From a checkpoint of a small mixture-of-experts model trained on Wikipedia.
Size: 13 layers, vocabulary 16384.
Experts: 64 experts in each of 12 layers, 192 squared ReLU neurons an expert, 1 pick a token, a softmax router.
Training: a variant of Muon for the experts, 396M tokens, 5291 steps.
Below are experts of layer 6 (counted from 0) of a mixture-of-experts language model. Rows are named router (the router's row for the expert), up (a neuron's input weights, with its number) and show model dimensions 0-127. Each number is 500 + 40 x the weight over its row's rms, rounded and kept within 0 to 999. Numbers have three digits each.
Before each expert's rows: a language model's description of what the expert responds to; "mostly gets" lists some tokens that are sent to it at least half of the time. This comes from a sample of Wikipedia text that the model never trained on.

# expert 2
What it handles: Line-initial dash fields in infoboxes and lists such as Turned pro, Platform, Type, plus name pieces like Mc, Mac, Tim, and "would".
mostly gets: "- Class: Insecta", " Turn", "- Open", "- Awards", " – drum", "- Le"
router:543548457491529465475542544538543539434462478483526534450552433472492550486555538428562493530533500489542430431528522480459496540492518480550464515532480522503505456455529475455473535441552463474539452437518478538593495569540457521461545473630471480489537501528431501463482559524516485501532422520440515562501536429552494527479438468463527536519489506552518502523526460550455509458514
up1:537504428601519431557514511505525506510562504499494473498533526475472526534504471570513524521422589486484496599503509482488607480488516555503528432535499476569458466493502422535508497579447531467510498527468505501524549472464558546438465475437542421476553466507505442482454532456496511510511472464537509452481479523486417490541513552565457517499587453519489478495501466508472580480494
up2:552485446523493467478486508471545423425477425489475489405455535551506475562522561476486532526463500466487445494486538490500517484571511477477525518532525513459470542483460491549507428588462457526429490490495498530441532536520496517461492512458576455500448524453498575566449511528497436528473420415584494458446526531502495540490451451517513551531571485457521491502563474481456545552477
up3:438548455504515510473485454519494517520557405479492464539470488471462417555534566514519502559463463452568428506543473477536533651506496534497559513538498427524536411453540466520503492477460524462527510488510548471519506475485514534491523464461493577493466523499437499445501471468489499455442409496523514538534532508449450451540429507455444465517517575529560504524495507514497519511457
up4:532538485564510547526455438507514552467519467461516516518559512478588537579523475485476513526512452548555480496477494475518451421504459516475433561452485542512476401488459507464519502472464532463509526498510514484578479450509533417554496548482510443470568554496518513505527500442464577525543535482517523512555460491547570573472489492450548603465533504478515436481523548523407524505527
up5:547483594475419474537507493523550512574480465563479449498528489537505517484490584504495473498536487498568501502500472546489529537481503527490564485511473504596460455554535463518508558531582531597546544504559512572472496528593483482414527436474546480500525523455521545395503425529514546555509504505472512501506562507492427495533481501431472545508539551484466480499486468494515501479445
up6:523501515527458526501497434511433590493509497520472507467515492487498506531534537519499498530469470553540479414472457507455429518425563478470548456428438498540513472472567476442569511502420542428522565465469451475536484428500454434495495503525506444457489524494528495517590529492526526484423430475445469487452579532518511463549566496498466538530462540472463509501430484529548526470562
up7:492489509541425565521500490485490477526487463478489515517544412493533492565488498515599500462536503499480512504538497506505508515536479563507576565457503447563452524468465481519478539483490497464480461484564493458525461617574447517526480476530512525481525501468446509560531463511493449464485538495447490609590605514538463475459514492473516529583513481523580421524548510575466504485503
up8:451519426433525519515409528527420498439526490460531484540483491480490508548497445518579522523481553526440554454564517581516498436474542520563476476508544499463537539415523403424538548508518511488554432606537556483488453503498442547511489510561437514492437493549502490476495470485501517474491449526416504449536566517499466526490456478510490493499477522524519443503513560493525503520503
up9:577491537583476493418526503514541516511484499515499415527461535498502532546539440493533494540541463548495508463528516506455499446511470581462450503566464543561470481512535534475470466421471473466494507525500468484402484545494528566480569479578472496521540557520528449489539477436499498534540513489524551450508525515514509508516446495508462487503542542572466448410579610552524541518527
up10:475474464508548461523487556568459543519547477442593433412471527499476541440549490464480475593533581497570486448486591519469491491477484423474524510502532535473503556472545502483499461535539423490518538480428496428515542500459505501526524560506451503564456500542476455511514491546501469469425478490513487492463523468459554515560516470443485576511523481469463490493462469396490534504511
up11:529521535517489492502411441555476500576481481521501490448519515573555536569502457431561490479473436503492529464537523514499540541533471518554452461500571527472560516453443531563491484491616461550427516438482503472557473532466593503528493459457528502521490461444480557510529497583493472501537511513479554571543473479471468472414441468482510561511521526473499543510472458559484524495520

# expert 14
What it handles: Word pieces inside personal names, species epithets and place names in tables and lists, like Grzy-bowska, me-xicana, | Ballyhander, Budnik.
mostly gets: " j", " crit", " Haw", " signed a", " passed", "| The"
router:535559458487462448471571544542563511456527473521492581430544478480464548488571537487558499540506502492509487470517553494454469529458560455546452481546479557469521478452520435464466548470544447470526490471533473541545435530510454520432541463564456454420556486481483498475455570493511483485546460500444525551477533435515513513433468484461518528487568406509490508562541493541469512438479
up0:484490500443503531521532465528473471555502514455485475457417466499545484441545546442483526512553468547519464497542535528517387566628484544467499511513578545519585556476491478490474449489483460502472507503457539491496540514532489595453461545490488500518464471563526530583488563537486494509462472531512457528505455518491542467587454548486436557559541525498509508547469450503497441473470
up1:520496541511502522554559525495460514564464520477536548511584458470475470482516531532496517463458573515466526500543503461388521463483497515442544531470543532562526468510578507493506515483467513461557541438431467517564504524566529462516435541472501440488429483481465433525546534496463496460434476514484507490515473536462573438353490506522475463511452584498446484541471497494521479533516
up2:518538523464524473492543478483493464492429523505468466437493500530535549458563511434500500504537489517514474427553479567557535504480489474478520441430464445518563524572499567458440494563505485475496558472529543471525551573558565476484470458504500492463500473490515470547463505483525524556572558617481494523575559470499545563470535468521507561580482526493489534442446506451510580492496
up3:451509518493499537458498462505497451388539493516511473559532565574450509535524405519504504509518559516534466426493523464513510528494454555556451522400484478500574544457471490509516494533450477534563466578566444494526482548479456472505503475488525532466543477531520466486463519527505535485508486480582547588528463459467562492548479512490517457482529498509577448562514489474428401503488
up4:512499512484515504491571550459461506505546483561496475490517422546539509482475475434528486508450498606479445547492522455434404484445534476562550575513485488528531555464493521512479482453453420547483493491489485436410531507531507562522476541460559492525542494538475513493460476467531554555565478522495451440511579497467510513498454540517503412562438523535474503455444544527470520535552
up5:500486507573447413514454462482510521609466542470491421440459492418476493511537482468477549499556579508530462478423531501516467493417554541452525470514554474522475412513437455476496537488493500486468451516464546528486542533524465442517504441474515550488481517439471478569519533469532511611484454493525495471479521555528485524491534476535512479543457500493500431504475535548471421445462
up6:467544479461476408437523538551582506463467572469511536522516529485471484498489428498542520503478499579524489535480511592463495434526452518538489422544493549464472592470488538460488444514546557565500497499521526512479523472466496483484487475548481481559519589473498442458553534583461517449522525536502536525446543507575470553520547458462493478525504450543428488462417464474476535500514
up7:584503443558513453512484516502515534460485518456480454471458524490516554467427433474454527496554503488536399452502447493495569484515446532434478503545436526513472516459531537513479492459455457500507499589552518463485492486488488503433463457562533487572519509525469484483443521511572491503542472538529464441535515475500526466552503455464429568477543622479497478565548474431458468546509
up8:580578453466477495461515459531513505513474458482498537521452592483498483514485549536509504507494542489443441505493577531524540466492524488483618505473583468441544479503439474504455471473475473494566505561571515590552516487552511469519460470468471564540459492475569510530514488545547475467444522589540439485535434515520481538477471457512519470499529443514460492560458426525477519554541
up9:493626457467447507548527487571479578516504501473566480491474432564504524522429468425470526502544448507498514525482478522499483484571546551531546522559508562487507520478455430501465477530462515522556464506568527457505505531459515530528525529548544484500507571474525490429502489418374514576544485515477477546524522516561562479516579487497473525482526514472487459470537443504465463514503
up10:530453479550537441493522522566420558487463482472509553454513489502436488430528484546473476444518519531435511527467470499540526516501471451462505499560465482548552513509436483499494429443486473469523567473440489472528520511480499549450500550530531551489534555558479572516526492517490448508507536427547500495453490441573528494462426478579516498546415431481500490447535527427493428422529

# expert 22
What it handles: Nouns like story, novel, Life, Death, verbs like died, When clauses, and closing punctuation after names or taxon author years.
mostly gets: " When", " Life", " story", ", when", "idae", "= S"
router:491573463470466435456530548539565537457499492558498592433528470465451514487557552470565503538489495432490447474498552494481512545486547448505438467524476528479516456458549467451477528452533451485549452489501432535556462539541466525428531491541450421476547514498473503515512537495559465488518450440452535563466525453532543534443479514445522551544498454520519530559512440539439487463478
up1:451469536491559496520477530504518503543511553508573460438512500532484509496481525451478578520510451482559494423561514482445464513519557553505509423481498514512478461497417541482425569522502573580534444524508496519492473523423528563511503479525519511521508497502481558506492450476512502457526483497503397524501463524425562500433401459551401533516532533478469522503462498532489492512398
up2:579448514576438497419466524524494487581484442518559526482560492450574450411544514467488494534483504527502594498504456481498448517447443560520554482486550490439511530493512490482537425493487552461502427514440464495520537478500509499461522441464477480474500537477482529493515503523509490419513441568527519461508498531581487491547527485503434524449520439550565528496469514494505608497464
up3:608505542512469503538544561470509530536433490501458487490430531507482472468578458502498476521563489488542495449515452551514487504462540571532517469481471512536518426490572480487515520452482469538590536516574526521460601494488440492520489505457451484548489496505534538471523460525464542460529549448490457487445435592494566459426413526458465506484484531481467517488485518484522582444469
up4:537496444553504466485486511484507467560529526544526425486519474551462533501562491464469504471486453483533543417525526489582475492500501494467457518478352405474539497508554573465432505492436496531491493437484474496469470520477528480499503446509401505484496443455505504516523566448533481523560497579489469502466537469477489577527528514521487504477583425537510560462463515541469505526434
up5:540444514444492532517570463502477474500467420519398464511485549496551425474475491543520564527478523510561452499477492517459541516450534451543424481426492465525430476540554551498461432523545483519552452447533464483488414458449564502474497556521501499505445569546461506543533521476524554435529523463499577466537511455545508532434504498496520565479519470465480516536549485496495439464542
up6:531462503552466589532530501571483502449535525535499557515594487520472519541487531467468532517507493493515490460506462429470514553515466449456531530491474421478546489549511523471464524558596512451546509525458542443527531499495505444500397444644505519518490514480451494532542526459547515435557582474486553467505516479483513470468488548472521475533483478517513487564517531475496552484409
up7:545539529494540476492536530533468468536414482488509503503425478502458528472522455476528517459549452560539528456477446468503472497521531574550484539501506551475562545462503491440489445509476445435454502475493538415456536454481482610481501421439539529563474512544516566522530517458534466524385489529484560499513524468535461445543503566474525508519493462460477536502451445492432502560454
up8:504452578481494562497527492498533555533511533543542464410473529497515516467540544578534547467531546498623571421546425499533510482506516557471543562519497503533553492434562514532528420533482505465489475505522439471449460547551459534506486523545470517543531456455501471550477503460530460529524561505488504505511498546501483562609499480432482494499488479530519498513421482558496465482443
up9:569531522523468460529508486472526534417523476519475452533528464493551484512521540466509539482541471468492463480529503482521519477502578443463558511518576485508550520423451431522598536517496531502489499530507571493505484490526439456432532444534498520530467530529494520515576502528543489500597578408480509456547483553509507562545478597494567566471546489479512558509572512490455490565490
up10:612490485517560508443554581536519569533556501527537444457563594547520551520495515554531516518531477491550544521494453530453497491491587462529450497481495483516536556506471481445434521494468491567470465504485518507459467537519527497543528524551577480500450469503526489518492480534542479460528450516458548568454397496506422498548460517490407526505478445489498438526458515458519545470495
up11:473456458518535517457439470509437499487504537500455558508549489502461439547489410573542459481504533472491461470565566521542487529465512527502434564506444481512481501517484521453504484439509493492451486516521438521529463448512504521440506506496475395515552549557567468507476485413493533446481456520474539496569515475577492496545499593497569471517487502496483496490535379546501560533562

# expert 33
What it handles: Digits in match scores and years inside tables, "now" and "then" in asides, climate-table labels, and sentence-ending words like world. and Park.
mostly gets: "- Species", " | NED", "- Starring", " fill", " now", "clud"
router:536555462478488452473567557522526553452492538506528618453560470475495549483571565465542514568462469478489449458497530506457471554464518486513462484539496512482547453452565445473508552452559453478526467445552430569551489550503457561472539438536495464514531498545461517495472548509537465497539469498486514559454510447525524536445465506462543555548536469519511520555532455549445519453523
up3:549428471493466470532515489556489513505464542499460538413540522494531540510504472510540505430540499478532475465528511485538534499552470524551541449501509486466553514478519412499536560497567407494566518541570544503477530396463435512496563520515494481469507527467457507444564503518512490521537481442588507463531565555589449492547556516502417456444550494507536543541462493455492466503484
up4:494461509494519549528539491502451492523506427474465498579541499465496463505475485533466538485537575556515537514468485550440539507499503492492497456529513516525639449481524444493483564473465508487559562499496491573534520544461503479467390478580535498510544465562569568494428534500477537487539455512504466454489541515529546451540475525536535511454526457514556452501487460507432606508449
up5:507488506529438478453478538434494460474511504510475457540539456480444462486484532555500510461444543528536596533556571549478448434552478434513484437488489498520552489436513490493561496474539509491553483494512497483457536433518489501576496446523472412533462496504575417484480533497516464465504529531449431460452544515551562506568407502486419518503494481595516521471513448539505514533504
up6:476462432528526491519511526412521547528549481515497424506439515535438462567523525534551512500496490474529501425480535532451526474481456450548467510591532486529525557529479452479499446556429468501475495552452561617521444542459488519515497479527452502457492415524415508513431470446422510536446499518550488507501507513522498514471474455528512580553534516508468460511474520502475536560567
up7:448477474473528476472480450534542544422435530508504402475516518421440468493525530496497529427468513501517540508561516502466506523507578566549452457526538524441522508531577518512470581458479548475453506552506519490546448465473482526542472550528480506402518555459489471435516516481468457448455440452472424528502468548472495414486493485544494502437507469500464470590475447475488534523488
up8:545556476485553514476487459428497482588479486429510413474479536521508519549473552440523521487501518604512506439434504535504521507463441499561463516505478472479519449461480566543474501533527433548512440515471506505489503477541468488565466531502481539491458474527474448538470579520527502510528422547467505474426454424517445525490536532469548495498536422581494515537561564469545544542553
up9:510523517443451457392503440540459469465508536448533523518491500459487500464526549503535465552557546544526541592461427493532497439470577459453389453581476470480422600547472485455451486515505539480515498501487506473490524527527491443459536555500526536484513413428494501523519456482470514468459451512502544541507512545474448494538481490477573480438493493451479455474484495465480550496497
up10:449512528452515435542451483462531489464492495466509512552517533469543518454492557465496478455502509474506506508454525428474462518521575552645560507472456446509478399508536384473484526465477564508495481553500513440454492556527497473508562524536534494472616488494545429492454485472491551468443494509515466467485504506453485514471499588466459548538561497470506469513551502510542538503505
up11:404547476490494481578494486509525437532525446544532453497458546544467514499474543478498541488560542482521480507465466531464506550459536528450512507536492525479552527450495533552473477533495457534479514478519476441519468482530531516467524514535487558492493487537463483641459546531477534437457455445515501413526559526505418478446556471555454531478554458485499507540462443527369505528548
up12:493500402542520546526513449510455455553541452492515516523446478399491461498572489520500491459516547535513475513611554492513454486514497492523514507534463515536471504475555437510460456534470457500496575475477495487491563471506498484549469438445509458486484471480509501447495515577551451542501457539557551520588475531455545516487500420563498514532553554493614501514519426518470477420507
up13:501512504531420477461569477483478579539558484534519519489519507404521556500521586500508436538572462613458472539525520540483553471487480523517517526583524492465502524526499505605540505485490516537463493479529543505479462464542484416500452498478535527490545507498525569525478452541485460490442464540475395523483464450521536554446558579489462544465453466511454532528503520531491474464524

# expert 19
What it handles: Digits after "In 1" completing years (1972, 1631), plus prepositions and adverbs like among, near, relatively, specifically, throughout.
mostly gets: " among", " near", " El", " relatively", " un", " Historical"
router:528546462498437433466554511557541513475495518547515548472554446487484546513556536460550475563494531462528453446520527510487510555489556457548454446541450518509526433446525462455472536428569465461542463432507464566517495514570481537467551463544502477437523502513469482517455519469532494467534452426465559550487508445525532545441469503437531550551489434528479552542530489561464524439498
up1:502489512516511492557501562553511478521524529497418531489427475521464543447500423509541463444479516527497546452451559466498494461516481508472513486462549521474564521513556487477531503418497507457489479471424550442528510545511461488481504573441458471541485422441563577523537448460500447493522507543489487477462574452526440529557484531485435487447533568541496465479512595540557456478432
up2:499453562473513522555487478500500476516518430495468532475564544516590510504547461502494517509528518493529554520486509533513525478472461559458523471440466487537507539450525463450537473578622472493534405481497564506511549551553487490538503440566453478510506535576471557468547519482501512536459490530437500492391456468584470439511462518525542496493514449438462452464569491504533484438492
up3:595483475529533548539471507493496516500496620503520533527482522495487571494545551560527488476390537484435465493551525491529477460530578570503540500502495482451453449469470522433551495442500476491562451480542473480521491518493532485471505529500571526511504522524431492440503525466401447456517523420490493493561451466525531467540499527469429512539441500526483500475474508397501427518485
up4:470501553560514489438482483508507469542585472526485467536559466532448530486549506633498619535478566529535472516501529505514533434505507516529442508539503498517512499536506537526518554498482495542573561475433471466497541552499510514514529536509497449512431529587503421559437496513521469534490499504571518492546491425469459551532475490412497477489478499492481451565511498562541474463434
up5:513505544527523540534503501600460519462456498484475543482486544451551520398497530494517545527536499432495497456481478579511515481482537544554515556505461471555484509496459534558500540497520503464514442513506659512472475536570503446493564561549538551583478536463490523458481553492566490513589468486546474508515454530484502527508555496493471520461550562433456474529518491557467502495547
up6:425449465500477503519472528570503492583500496480510523516538551532420489441514481499536573541490528480526517425443505492466542492477534536511527446501515453547431519429494520475471522480488564509605480533441460504500433506489494457536510532464489502535567462512546510457539493465582533557451543539472525479511562524531521485523514529415492492508481444549465554596418521559522567480542
up7:492515449478494531525518484529559443509508551501538539530445465469532523481559481524484472526479418540465519467540467514440455498492453541443502455468609518490533426499437568492499500536509508475512402489508495489502511468487548462430489515421550503462538502456506499505491469536510449536537535467504488461511554555463504510475552502543524554537443482500518583557495464612387445570491
up8:483444450535504466470504546530550489496460484480540536562536410498483479503496563519428470491516503534558528469556548530560501473449479519543467401559479490525505526461528512477416526484560404464507478558467524514509417529465495563489472526469442528449482486459530467460486409459457498529511482502524476458451540434599492493518530559478500526475434464517464483423526492438528497450518
up9:551498464558535491601518454541459461454453406441565410543505531506486490464507496478498539485532530557593520421525559523484519519469504476549528506502434459548516599527509506477565524532521551478459543498489484484485542551467492565526597497493511505462496469493535544478534517512398442497513498518508492526497509536546459524494559482468531525491527557512500536467404529492431486512461
up10:554471446521567480486562427561498459537469535511472416519497549546482543484507507421529537505503455479490459554474521498446502463548470536522467430538478530482528496478596552489522514502389484521499535491475531543507468494424537495487516483500415470526583483412513559565430555537539524485517451491470560532534470514449467512489482512457477524525466530468423431512524543450491533534511
up11:518442473512454513534481610513477459504500512535532524469540517429510496514518463465490524404515500489519558588497540453503583436485531443431501517564478482479463493510521497484570515468532452484506519499447478565486520494532526522471613549506481540474527525611453522554470518508514467432409456515566482517591540541474480498502491556486495530495467566495518553508559475467519532471484

# expert 49
What it handles: Sentence-ending periods, numbers in score and medal tables, and birth-date digits after "born" in biographies.
mostly gets: "andidate | Votes |", " Both", " | GF | GA", " dise", "ary.", " ways"
router:532541466470481454463534556536536530467483540564519538442546473455486550514548523432530494560489496480499471450505541489457427522473567553538442479534435560472510468463582454456488509475541443450551446463531480546540508562498443521459560472555464470473515488499456539470486568477530494472529455432450562517478520445543526548436449461449513554505500474519476536558541451533452476475442
up0:607441544470500559535486568583461516484501603536537437483542512520491559555512507436472528505455498544434447543427472455559515498488534520483457482502501570541441529490514482517516474428476588548528506481465483483457551501487508454508499473556524512498509523492484477489523493447589510479547441449492420511488476413558517498495456490482509550563557493535479487496546419504495477526487
up1:486503488477462505488543418482515489536508509569546435554502525551463512445515521497490490542486429455498420499525591484481529443462527520489501510517527543549536491517558471429443506527429557499509439464446513558476520511460511529491480507506574512500451429547486477582521482520478478462526502591541522474487473486556506610519501480480444593469546552515505439471546450491432471511567
up2:535517561476496539457467549492532552484514448477498573495512492531506463470506547466446544522594547508523507469550504437505499518477553460520484483533450428571543485470550479512512499559444455462415471551502534478556398546477482504459526518492544442453463520507462477497475418456468506474495444503481440491463547503484534487495559485476499453569475479461524531444412450557457421568521
up3:510448474506507471489566473493425490459492423406472492466545571523453553583459528426509472506530493502543466497517502536480474530472562489387495465445476486548427483483515555466524463537485570478506505477473531501508498449486543527466515554523493521501554456460502480467495517515513560536564507448459478521401492519478453568488459461491486500457509503547525413500460553485413429490564
up4:513507468534532500500441516488525486483589560540590517504540577525491498461506485564494483477491485471522475517524479542482446457532549490579519538597487488449513504503503481497490495432476541538494428570503525463494568486619483448451427519427490467483567460518474515483554555561552547562499513562496536497484472498506518436460582512492506501469460583450523505456530439547478481508486
up5:542493500511508503551553502512467531457471453416533486572510554527530455510478505451497439531473518485461485484451475407446527473498545469502519574508540525519478511432511492553391503495478466585499533419440556516476456529503478534463511491497436532480530503438522485442460473436445523599493461443493552529470573453526467473535480415494495547564485586497524486499475531492541474509500
up6:494499499537436453563487487475522480463510457542599585528443475565451516497484507440491557460463505493488548452474545522457532466498501495414542516482511495539459519542505411498549473527526468449454491571483526513499508516602500433493494447474476476445550564454517473492448429536532545570461495521530502499516576462532459519556449458444498474512438529493503494510532594525499570519503
up7:547550524498513457568585575483521473546524414567445543559528473498545545455458445492545523422476472497503486497517520470569507512535506490470409531482466517501562519494514537438487484458465528466410527437504559584488515547483460560536515512497506492514480547439437542507520491594502460520488540591503537478481454519517493504459499516409503521535504525556464526488526498530513468462566
up8:505537570576452553467518499508525516544458536487570510491525445430534542544506483451487459469510483508478510567472464466497523507449559486561519547512498522424535526515487568537533480536470431512464519483515567547572466464519469497456467510463454490503447433526534546532553574528471510459430439419437534507456541511528476509529397488534548461539470477526479489492591528444487535473461
up9:549505478551465452525425511484469438530501490485509518518517464506443431520523527478491552495480498479506482495530560548512513552493562472464506520649455465512497496464486454529494489475419572491531489522463483527535462517548558496542516410473535463431511517449497464474452438524449490515499476490510526538486431561512475551479589497592522471477559558496533483491416469600473470526500
up10:481546527489556470422538440528524373491537493483504487503485547547483482480531433530483482489481535482421462497491533561499483577514545470495503416563494478485528549485481535498512511491506464594496477446501498471460546504482575525428519542491538391525498566535520466480476455441486476514471460499498517534531472560573509501465577508489425478469582456452568539536519486473549503503462

# expert 3
What it handles: Final digits of decades and years such as 1970s and 1960s, plus sentence-ending periods and clause openers like ", however", "as he", "and he".
mostly gets: ", however", "==E", " as he", ", though", " and he", " strugg"
router:505570489486531465461537547538546544435463499506518543440565487480481540542556554465549503570508483409499437440508557495471541533469534444538466441563448515508490461477558447442488526442529428432543461475531455522532479532524468545452543480525482446461560471526470577516477522492538477508518460487465542538465518473508518542470447532411524538551529421522494513532522473543460501446522
up3:527445492530494496564462537561457528510564465483589502524590509527462445485493505526504520475462532512473456461479462478464522533521467470463540500510452466541486471452428464473498551415475571448550488534428445473526536452453569477471533423546471481516523446526474488575524494472496512530501581492497500519486535490441447522412489511555524475523494517486517501465542600575436448525544
up4:465512510534551467527501478543404476464523490575485503390542476521519576478445526469488571505522447503449432525456447517497553457500478525514431567593500499520495552510482437554421503485485520483518427500503531471521452510466473544449500536425519518464517481561462488552520454520547442509456502613477526467511514568530473559501496529545514474508447568476486531474548537509481505523496
up5:498530475458487565492477524536454490423546478567502518475461564556465543483427452555504505499499525550528506469465491461527493476521493528456525518494486559574523527472513497465509540505571568538494551536536493509477478517404534475476467454479427565448552471538533459484511548504447494521471482572345480410512453468459490489481519469475562510531522491505555535566480486420489501539511
up6:454514543533501430403485519471545501542534563536449519455509507586465470455553416448444500518433516471489526473500451516576513515470523545467578430547476510518531468470555513568440525480551454502495516405510539494483530511483495448511455472518530452479564513468517460475511445464469515466474488573517485477490531495501516496381504511528480478501511538493543548510403500545551494531565
up7:501485465454551469477497446513432536454526551504477543533491454519425504464507460482483426479465476555460471491537480534495445518501468425557494478587521463499501447525496463492517423524447519539453457508504482475584515490511481475435528540462446437428520418518453500438495480468559548521453428573573487494497542425490513522492500497485516444473519504548488519394513542543509566449474
up8:426521530497440528494460524453530507551472547432500482466502493527498513482573577518451444443506464501506515493544532528499527474499470504520448538647453524496489484511527493507469469484469475505470508587465572522427519496489489486513530460468488502441498490498406419555489531529547462461523493596546534544554562460475475502454454489515462527538448457494577590524534535489516458516544
up9:523472531528481513541565491520488507510535505525545450570512491490492421534543462480456506487528462464556450473410501551429594452523511464545543507484498474618520521467490457468463416448531500551499480572522498560482497548498514510536523458499489515487493546547507496551451446480444431452565446458547474554479501488555551528471511502514488529417447524557533539565462518497537566532504
up10:546537434541412525433427641479515560458450494497489533456512521446451435459486506516509505540451486513470484494542489454553481546543513507463564444450542562486533446548486474516566467474540512533501471523569490481499480504494492464483469443527505520577453484449495537496511453490523551516564555479494457470462554461562535544497508512502459476547526524443539614470504515526481494527475
up11:500456470548554477574442497499449400530483523540480554502467460427482524510572494484468523518438384510420506496438495452572506503541470534549532559463473446529501532517518458462566511454500502486504453451516486460579453523516530495443509517516563503558502552520482522554455511482460466400560513486493472511432542516540467465395481509533509487465497499524502506519473446514490508554524
up12:476501501494497547523435457450524463480529499438518558532589483567507571502479497512506516574458418538541447501542469478543499531468546468511528558547375471564519546454484589477579482462557550531525487489546496541541474483511480588460536526508453546518462477569499591477462497454449512528504477503498456446479509495495488468559532529525516529441503525509567501530485451516497557525501
up13:491531470576535503524464538460526504628516525499421502493475462493501569467528475410492574468521504535520498439485486479465501502467514494408450535422512475498524519520538527473462505503503495499530535498485490520396483473505505493527537537535486555449516543503444479499556541461512429415465492464526553568511518435454556518520483561539540473555541480500487630549541514536528526475506

# expert 44
What it handles: Infobox labels like - Born:, - Died:, - Distributed by, plus pronouns she, he, the stem Se, and digits continuing numbers.
mostly gets: " to s", " Se", "- Died:", "- Born: ", "- Cinematography", " which he"
router:506559469490468463467543545505537547435523442548531528438542449447489567503575522449526493573458482457509485448488533477443461543483544424541461470543499561488501456455562455483422531463539456487530481468500479545557489552520468518435540450493455464480566485539435574487496557481523468493526447527442549533513558448538500523473470454462528529557506474558523556542523455540454511489494
up0:549539471570543472406541430570451499542512508522496514502487518493465514494493552516521538426483496567464454518465453437475486500567532480478502516538499538550481584492480485610564530510452544470537518500470478495473398527446527524474553489428580501488522495523538502506384488472543475515482488460555440509457484559475467514460457511485550419505527511522526570535483541526525496466497
up1:576510482551562486587548490433596477509453514521540511470562471495545537488518438525479494497520514513533536590516558555531512555425424467571475525472521548528546567466493473501479465473487489533518474563531473453565477473534559551502497544481439520499462530602554488533493521453517464489507478562502554478550504451511554505510453440538462480535477500509497478584485492440448528488508
up2:550445474506502548434500474482388501463476508479495461449534498498499432470474507466503593448521514481507498463484525462449467514524478556479535472432499447529527537434503486493568479462468441478495500557510400537490481507518509579551602472573520449481504441492544459566505474541505539455448559505502515526560486518438448506503488529527479495535533449480528601498450481453542520442537
up3:553590499529504497543515453425502443490528439492474526561506480518496548547428576520447466526527507448518562427520484456435451471493456512524505479482450453454533410485517502517446513530553447524495543464508445553538483474595464456483470412459456502460549520476472525519507564489424574535505463529499479524432499510477493568534556525466495475472549513514444551485494474495524477456449
up4:499600473527480487538449461482464448493475486520485495518453464559457531484489478528442539538520487515534522476523522509501436466434514496470446529457481493426455472494487387571521492494481421448514477487508458522502421489569610448522539498535501549527511527389569447496436536527477482551516492540556430454478483506569454514506471473482508521527524513486500559488456514490436531561533
up5:462405528477504515469587524496466496579477475467519466509538475484497434460486523525577507518513512458524498508449543518496504481509421525506531537461470514483462551522549458566467512477474476512478497545464428495574518524420540525498489485531594429540458541534523482425507511563470499504550515570534458521435539496483546471461440406443466428508508521480420526539443504563526508534468
up6:472473462460521418415459484511485531529533461482490513414511574519534505518497509503459497507534513472481480440542574435542562541522451465539496525585475535484534474472536516544487521457470458480455479553432557476513468499562439521525623480525552545556537521528451422482542476486553524515515504485543474567520516512503461498495557509525457478555531546496436555469576450444492492454502
up7:395500470468447489536461453568554444541579556521454492566495483505503512492484510418587473491527500517470505500530553489483469479538537478560546452442486523511498511473496443485507519504550490507540449446445518417563486454440475520468480458527527494496533486490446425503543539578581565517443493539511534484494460536506506472513420451574499524504535530455496536454512516517470445519587
up8:456552488517502512478485495565490562497490581481524477411495462515537544478537423498535491535433466496469510481455468506472416541555529534482471531475514487534509469535496550458503414515511508478448467511438430589500448502491456491461472473516474450516532507523458490492454502537563521515504445439459537425515502495529445546620500463475526479577460475556561539478460481554524459425553
up9:552495500536505455455515514569482505444492479510454529586483466472505461488513518391458518468515473540490535483491525539437507525496520502484545542549562562489561547504476515536510549531483505515548514495506571481499495472570560521533560474450502582521565556558468417455547515508465444490480435504472429477429511484498490565571489502479509464420545484511471444514545567546513557564448
up10:491472524564529535551402471479534540511482447514507552510453487500534522419514521490559488514476575488568458469456522555529466446547550466529566509536494489487521426493548451447515508488517531478523426473473445590477487511543402481502510474465525430513448490490572459474502501519478489519480491444535536529507498509409578524498539449533518396517540470549471530464553453533509478525453